Weights of a small mixture-of-experts language model, trained from scratch on English Wikipedia: width 512, 1193M tokens.
Below are experts of layer 2 (counted from 0) of a mixture-of-experts language model. Rows are named gate (a neuron's input weights, with its number), up (a neuron's input weights, with its number) and show model dimensions 64-127. Each number is 500 + 50 x the weight over its row's rms, rounded and kept within 0 to 999. Numbers have three digits each.
Before each expert's rows: a language model's description of what the expert responds to. This comes from a sample of Wikipedia text that the model never trained on.

# expert 34
It responds to: Spaces, commas, articles. Space tokens before numbers in tables and dates, commas in lists and citations (Hampson, 1910), and the or a after prepositions.
gate0:482456356482538413556469506523455537571509451449526518422568458508528564460528560450410506659415564468512564401512453540628470518532429527489509553455509517521510526530458488491513574450605457
up0:552506419454535546489522582370598499552486372522503470418488452571500404485528529483480547512522407480490531462601501611506497555563478491564492548518527520528444449331516512572557520556607524
gate1:576560479513476475509490577476533511472514631417503535516568426526454455468515512429543579493471587560500508490512507520531507575583550532456474559495422501467506471575557519528401530473451582
up1:475533448477442506471463409532465486434488419548565544604519401500489405450587437515505581490547503481502565536550448558445600518537422447460596398496550459503546620478488559520518515462467520

# expert 46
It responds to: Verbs and auxiliaries. Infinitive to, auxiliaries and modals (had, be, would, cannot, did), and verb forms like refusing or rushed in running prose.
gate0:486422423453505504408465508459553499476530547514485476491460524447504428592394535476473467460477537512546524542622465491558472496493403468560459479510555518474516480554499452484473552435522499
up0:494434519458454513512514436495517546484535463430499455446567443476544521561470516540438475579497458550533537460511492525555570521459572481517480536391517427524563363505585488534535476563447454
gate1:548506423550505406519541536595616458509516536472529497423447431525418601538387433430492397565560481553590499586474513443596451499520572501501441522449515562525502574540533470492438474563480497
up1:503519483472540467434356531501479538546546503498557588468498618504439587378499559522585454489553511426483483454499474488452542440442561483472570477498515518511513510475552573511591477459443532

# expert 24
It responds to: Year prefixes, initials. First piece of a year, especially 20 and 19 as in 2011 or 1973, plus capital initials like K, T, H and CJK bytes.
gate0:559493563558541469487417593517541492502545409557431415419521459493533499428510564500614387506485536532523460471497582496474539550558508486516543346536461568497525567530540500476505482442592419
up0:558515488604461468459459490510484529589393599488527453489472452457477462522520588608512600438613500549547446431555500505507468517504464482571500402443473531474468552511483501436458533530639515
gate1:446520450494597546515504526546605559547468441444510475491451564422455463471560533451532570581420477486475460449449435417597410483487504493596467518403488514478494429494477512515528504456473446
up1:556455488461572421470514490530598517551493534459445451493475495336524480431459534419523505516578377420579435510541435468578452462510542441565506512649540597538424434550456458483525462441402445

# expert 53
It responds to: Foreign name syllables. Inner syllables of non-English personal and place names after a capital start, such as Gam-el-an, Bor-owski, Vaj-ir-alongkorn, Naw-az.
gate22:496608524479449562515512512538418482484495604540512485473618513508470512452501530559520576601523456436512458450519507504502426467542491525518390429587518426452461432530596587446485498424515536
up22:491526487528551492480466518476539477558433553498446503493513541466574485485491405396589509434522462577494458554521513421492498486502477519438557508490472543496550555448493482516510515501498476
gate23:451536520472525338489549529485472521470526485551478615396553554465498443563462578518534413516568478448486497528409480488516527532467514526533480501450477463441405590596488509503484505515436509
up23:514411515471536496518654571432613429469452521502504494453506436588433479579462505488568530470432404474482519462527445468512566495552526517555551604587595432494464407430442486467474512483493500

# expert 17
It responds to: Table pipes and commas. Table cell separators and row-ending pipes in sports and career tables, plus commas and in, at, with after numbers.
gate0:502522530530443476468468449489573481503507467459493453564494478487440481485458518514402460499464451550462569534454470563474553501437438513463461502360494559395377496489518519472513567503467450
up0:444504477494577522430566480581468578527426424518476453464465510563549462460460600533475566519505497519495459443459498426515507447459425507485446521528524628582547526500425583569552416508565509
gate1:576575527459490456504498503511462527461546567435525529530490431482451548452487490518501500466506528519435575442539470494536493495527491438531558543456516485521486552579518561591475520510517500
up1:503458521423607512516479525469441491549576483539495523503510463503463513577529511497591470487573505513541518500474615436507526460551555487530509474566519478484513545469602614418524427458491519

# expert 31
It responds to: Short word-piece fragments. Short letter fragments starting or inside foreign or rare names in sports tables and taxonomy, like Jh in Jhon, Kw, ot.
gate2:512526415657478463548459519503514469570500562561529441483556436370423426528498482496453457471515418467485524512514524554406439391479470592557524503433455489459550547546490532458478511489488519
up2:494563545547470464490445528501447531470536569598552498517528457472516538518538458486542455605476510480511531512540523467460511450487466592485463445443448479431476499496516589500574489545511491
gate3:437499494475505480460550560456508546433514476518578581479569504412562490630446537554490516534471503467491516545516497491525558468532524513449446507476570515442550444496402464463539504491491505
up3:491444487479481460509568520419511513449475468528605491539580474478526483537451497552496543461627585400494537451506545522495490432454594516520531530500527575482525577491464464469481539479504524

# expert 22
It responds to: Place and institution nouns. Nouns and word-endings in names and headings (Street, Road, Party, Festival, town, city), and endings like -levard, -ircraft, -ers.
gate22:576529531505483486470525464441554484582547530456416494622454498482455569429490520510499586473477492546539457579433533422443488496395503487445419552559521452513493540567568538571495530519456488
up22:487493545498491539523491584538488427508524485389513503435514502421495551587442471449415402346505482485509522467513482435432516523594500420510485443506494463415543453501490522516467514418497512
gate23:413556489524546468500480510476496547411449534424543484505546574550549474517508471500503443465452503416531547524509453589509432442568489407438490457544478481468465480492479491548497501495466481
up23:435395437567511436489559540538478568394533481528488444429553502559364517509528575428429495421604493503505483395511486581589515498498515566413435442473464552517459459448478547515524467466519413

# expert 16
It responds to: Digits in numbers. Single digits and zeros inside years, coordinates and table figures (e.g. 83.600°E, 1948), plus some nouns like km or boat.
gate0:469408479410471523467503457548462508513528520405419535621478528555560456508455560457496503522492473568467562522575516560501503544509552573515445552463632461527352470467595408471424471439472515
up0:533460515515522447508537439512553483482609570479568500486485514599484405501435551465455546529484459580466579415494586540579463427531474536511457573419605530544524481448494452495479513437444537
gate1:531514470527459486487504398575485445549483481452562449494543456496571525489392507474556446556471445473453548490523595545551374488444567393419486359527466384439506570535570505453473465500567484
up1:523527493522550472555411542369495607510473563481494490480552432481528550514441499434531423523525491455489564451527435390500528434521564511487500512482509540474447433564518454366556483414545500

# expert 21
It responds to: Digits in tables. Single digits and number pieces in statistics tables, such as decimals like 1.5, scores like 1–0, and road numbers.
gate0:491537437440451478452553486522575506485617568448483580516498502583531551573515575390577392474615508548477551518501563568623511542508540474497559490474471431449418490541542454542467438566509560
up0:477535541540525497460520531500485547512467483568426471477566432592560489434498542440465459531524477505491433556503499389613548440500497510523464466493450477443488540567540478520526501529486551
gate1:510551570507474490520447488402483489462565504486449603412516517557565591443529572565581526545458481484489555525462468423454516509452460512439546454523418501520450476579486442512515572428490491
up1:423488490415527540526525505486449545360454443463428551473475508556555528453615550522495443630469440452554497525455514554525568605477567497441519455531463389536473555493469470506549573461511520

# expert 25
It responds to: Possessives and name fragments. Possessives his, its, their, and opening pieces of rare names, especially species epithets and authors in taxonomy lists, such as Tr, Rh.
gate2:536522503544525426569489493445464474545401485468557485439575429619575501419490496553585437586485552536485439614494464527544547532475473468483442451512472485542515530492510503522516429488489492
up2:409419498504528474543518530520498511529520501465506524511484544541539501522418530435558488570555406498512442494517425392526505550499508453431523543457538465514650518549421507453462510543453429
gate3:432445470526478550509618504492470433562507511530558520461500462526366396461493450397461530512489512474499498571591385552498500622449474483523488450372584455465569483513486481426498559495651545
up3:451456485404469518389533493506436475420506548458486413462552434482526430419534429458468528484569508504418566514585410550462584494507424463605496428511461432404455438576423467479498474479527420

# expert 56
It responds to: Science and technical terms. Scientific and technical vocabulary and markup: biology, chemistry, math LaTeX pieces, modal verbs can, may, e.g. Monocots, PubChem, cells.
gate0:505471543488518460480435554500438586460429612601468536543481486453440554507438472532513511492506370379491411517483519520428452518536511531437480450525508423586483503515397474432525554497486507
up0:490492528498467402466415485456559535510453459516507487487483489462517478452467551502444495524453545558477516503563552467585466505401452532478624457487436474498440551499434448528448437522559482
gate1:423431422547455508513467531495626443517516665458459456423487494464560612502483494500477508467472386486526563557540553567409574539537514478490509477482398498524511412571495470519538487499520506
up1:439459488503510453512506589644548484454529524494512524466463462469531449472531536532461536517408565561488536446537610405489446465555511535576547508558560450526525515497500485463560511490513550

# expert 62
It responds to: Table row starts. Pipes opening table rows and separator lines, plus name pieces and sports words in tables, e.g. Championship, Final, vs.
gate0:439520641527534547565534491514488537521429495546478481478417566507558565567542476448554478466484504425549529492469420604520588445577577453505450550422525465533575516500511439589442479467593466
up0:512495509530546503514446572529503535498515497428413427573579602526488586506524479336565442464416493432507585493412552534513666492472509484534459493495525497482493509490506529513442554563605482
gate1:519523411602436498606494509466492549337523505530480484588441484540463478495456476440444571376490532476603553513467475590529538482588494471484544491457541555467520554516507517496501504451457522
up1:512425532606507455540341558385412523413532440425465469552472508460542472502540456445521457488548520490422487506455537490489438559484524454445515401483472498538485548514521503545518481475504523

# expert 11
It responds to: Prepositions and verb endings. Prepositions and connectives before a noun phrase, such as in, with, from, by, plus verb-ending pieces like -rating, -inate.
gate0:500430379514404567494465543559537554462436579625425577380455554512442522549550385539473527476641532442532606587452501496533484552513480362562463572448469546487517456497502430511366510522529463
up0:396536452536482520537502559565523457486444496495525378497560452524532671517568476554519538474496504479470550574563540529589617513518473379533600440473499546403457486523474497513389518547493448
gate1:558531418569369558535405506528512512472464526506445539424528633495509517526488506486536545545425527532526531583498499462446478533579629488454516490443412440506548467429541572441556502550375473
up1:445552529518547504544420530542440516429532488496509456533552510556398408481509501584500553475555445473447524570482557530501501494516500478479506521486522488511564514485526549500501466514476543

# expert 59
It responds to: Countries and nationalities. Country names and nationality adjectives in infoboxes, sports tables and biographies, such as Slovenia, Turkey, Bulgarian, plus opening brackets.
gate0:389554526481514540455557499478594472417520498599480489465493528426396623483479575391444452457492514520465529512525457539541466589554513553478492446438535427506486476491591415539487466530470586
up0:418558445542464573477485474474527428464433481555494474571406506427503547480559398455435475326490450464450507409515424536544499565505557518497489410447574457462485510498574512522570509505526527
gate1:513490408465536448528466546452473505547529560459390437411490552436461529531455550455569538433523499487451464490468532494530556505404547572497497598557480483495592558421427526557592413511492497
up1:460532477461534578506547556461562489540504545483455546476511525409521515501538552471431480529540517475457463546467533508391505435421471411498425590535482538518458480534521405466436483480556487

# expert 29
It responds to: Quotes, years, intensifiers. Words just inside quotation marks such as You, too, Never, year prefixes like 19 and 20, and quantifiers more, all, most.
gate0:496517483428503426513537509496494421489449584447544461468384500509543558443426543485525565599364473460359587583507496558435482530469493507438500444456523514493498603468541518530458401517417472
up0:449497490538481567535547581523557543515567436547490516494418556544515557531470423500424534525547496417473518507543581514636539470483575458437589482555436542487565482468490393440497491446513589
gate1:459508408516440562580511513524454453437416600523454564462485548472481508530492579512574459476520518544467559531450514497496488487470574466436530631441461495519478503582506522443456536538504485
up1:501534452379497540502505584516494462520557503487549417497499522565539501498507515419532511504539408485471431477569468550444490423612455543567495395532517557502535536505497548533508494435445572

# expert 36
It responds to: Clause connectors. Relative and complement words after verbs or nouns in prose, such as that, by, which, who, when.
gate0:517524491498411474495533502468593506611476530514551491523449552477556401507600475476492451519477462465464466454501536587573585429462531493506503433544523620490549473451543484492545442430533546
up0:545457496431499414501536519440469418473489553458592428479443532492531520502495569578465612492561459525484497515525564585670507524440539476546549528530588522573504405595513519502521374626506539
gate1:574361518465462511564470648481557547505372462552466438502540531406511467484414477505539507502412516433420482520548494462468536498518515556522500560465381545464522444494542491461474497535528493
up1:503446493425531560492477502573524508534535460568492468535557525549527710426488476448428573477519553501506520457518458502546457444477466500508452485491530567440546414444530531525610521440469505

# expert 37
It responds to: Institutional and plural endings. Endings and nouns in military, political and place contexts: 's, County, Party, District, Corps, Streets, plus coordinate symbols and percentages.
gate0:470564475599464475584466513411565555486512579507448460500494560481516497564532584494538509528413517558476467470461503415557387475390548487598473425501471507349511447573487488522448546527470466
up0:396512432608563542565542574468482515547443524500491522503395475556461436484524485570555568476365431517415489472478488418482543515585516583543478531485519550435540494504519498487464626502441462
gate1:474500470489526415462509434519551449539452593503479508493528591534498504537552448517477493445546466478501535541472496329473520447499610469561545492458488453461452452559469542541585523438460441
up1:475575512558467454429544533504560478494510493482488523448499293492450507533509516500470514565581518550512537522598481496497526534421484558521483559586372487502506501451545386565538501537478584